Below are experts of layer 13 (counted from 0) of a mixture-of-experts language model. Rows are named router (the router's row for the expert) and show model dimensions 128-159. Each number is 128 + 32 x the weight over its row's rms, rounded and kept within 0 to 255. Numbers have three digits each.
After each expert's rows: "comes after" lists some tokens at least twice as common just before its tokens as in all text. This comes from a sample of Wikipedia text that the model never trained on. Tokens count by the router's weight.

# expert 13
router:182165210110119142127109105121074161105111096118156082107126133068105094086134076128149122198121
comes after: " ", " (", ":", "–", "===", "=="

# expert 1
router:134098085142040076141165102127153114120035149090153103161162110157129132121154218133148159111078
comes after: " as", ",", " (", " was", " is", " became"

# expert 12
router:159140124148107104229088122107150123091101147088137118131220113137097086123091192194115110152127
comes after: "1", "9", "2", "0", "8", "–"

# expert 26
router:169134122095078177099103124113062109129127095144110126164130086112113176150145107198120167176044
comes after: " |\n", "|", " in", " on", ".\n\n", " was"

# expert 28
router:157127144168132099119072115125074074134118155128172122149155142102132146131141141189097137084159
comes after: " |", " ", "-", "|", ";", "–"

# expert 7
router:143229182080071129178129153145092104109074099123107102161172160140159139131130125110161167132123
comes after: "1", "2", "0", "3", "4", " |\n"

# expert 0
router:134147144120100103105117166115131083094109148150194116124122154054159095174090084140106182113131
comes after: "-", "0", "5", "6", "9", "7"

# expert 17
router:202118114110113115120132102161128126129069167133116114143096112104106150182159134130097116152123
comes after: "0", "4", "5", "3", "6", "%"

# expert 20
router:100162121182161065111088109208130163100152143156141155100159096089136126077178117115158118144104
comes after: " a", " to", " of", " and", " in", " for"

# expert 4
router:080160117106137197145138180120112112164161141129182174207153028096156143115158211179142162180076
comes after: " ", " (", "–", "-", " by", " J"

# expert 6
router:127162093116140174134164146089111093111115130176129097143133102151071122127136163146179130086153
comes after: " of", " the", " by", " with", ".\n\n", " for"

# expert 30
router:152152159146115133146150154156078142162049130127159131091193050109155108143131117117157122165148
comes after: " |", " ", "1", ".", "3", "4"

# expert 29
router:095158146135148171097135134095095112155151140124189116106178092149120060116097122101110143155137
comes after: " |", "|", ":", ";", " October", " /"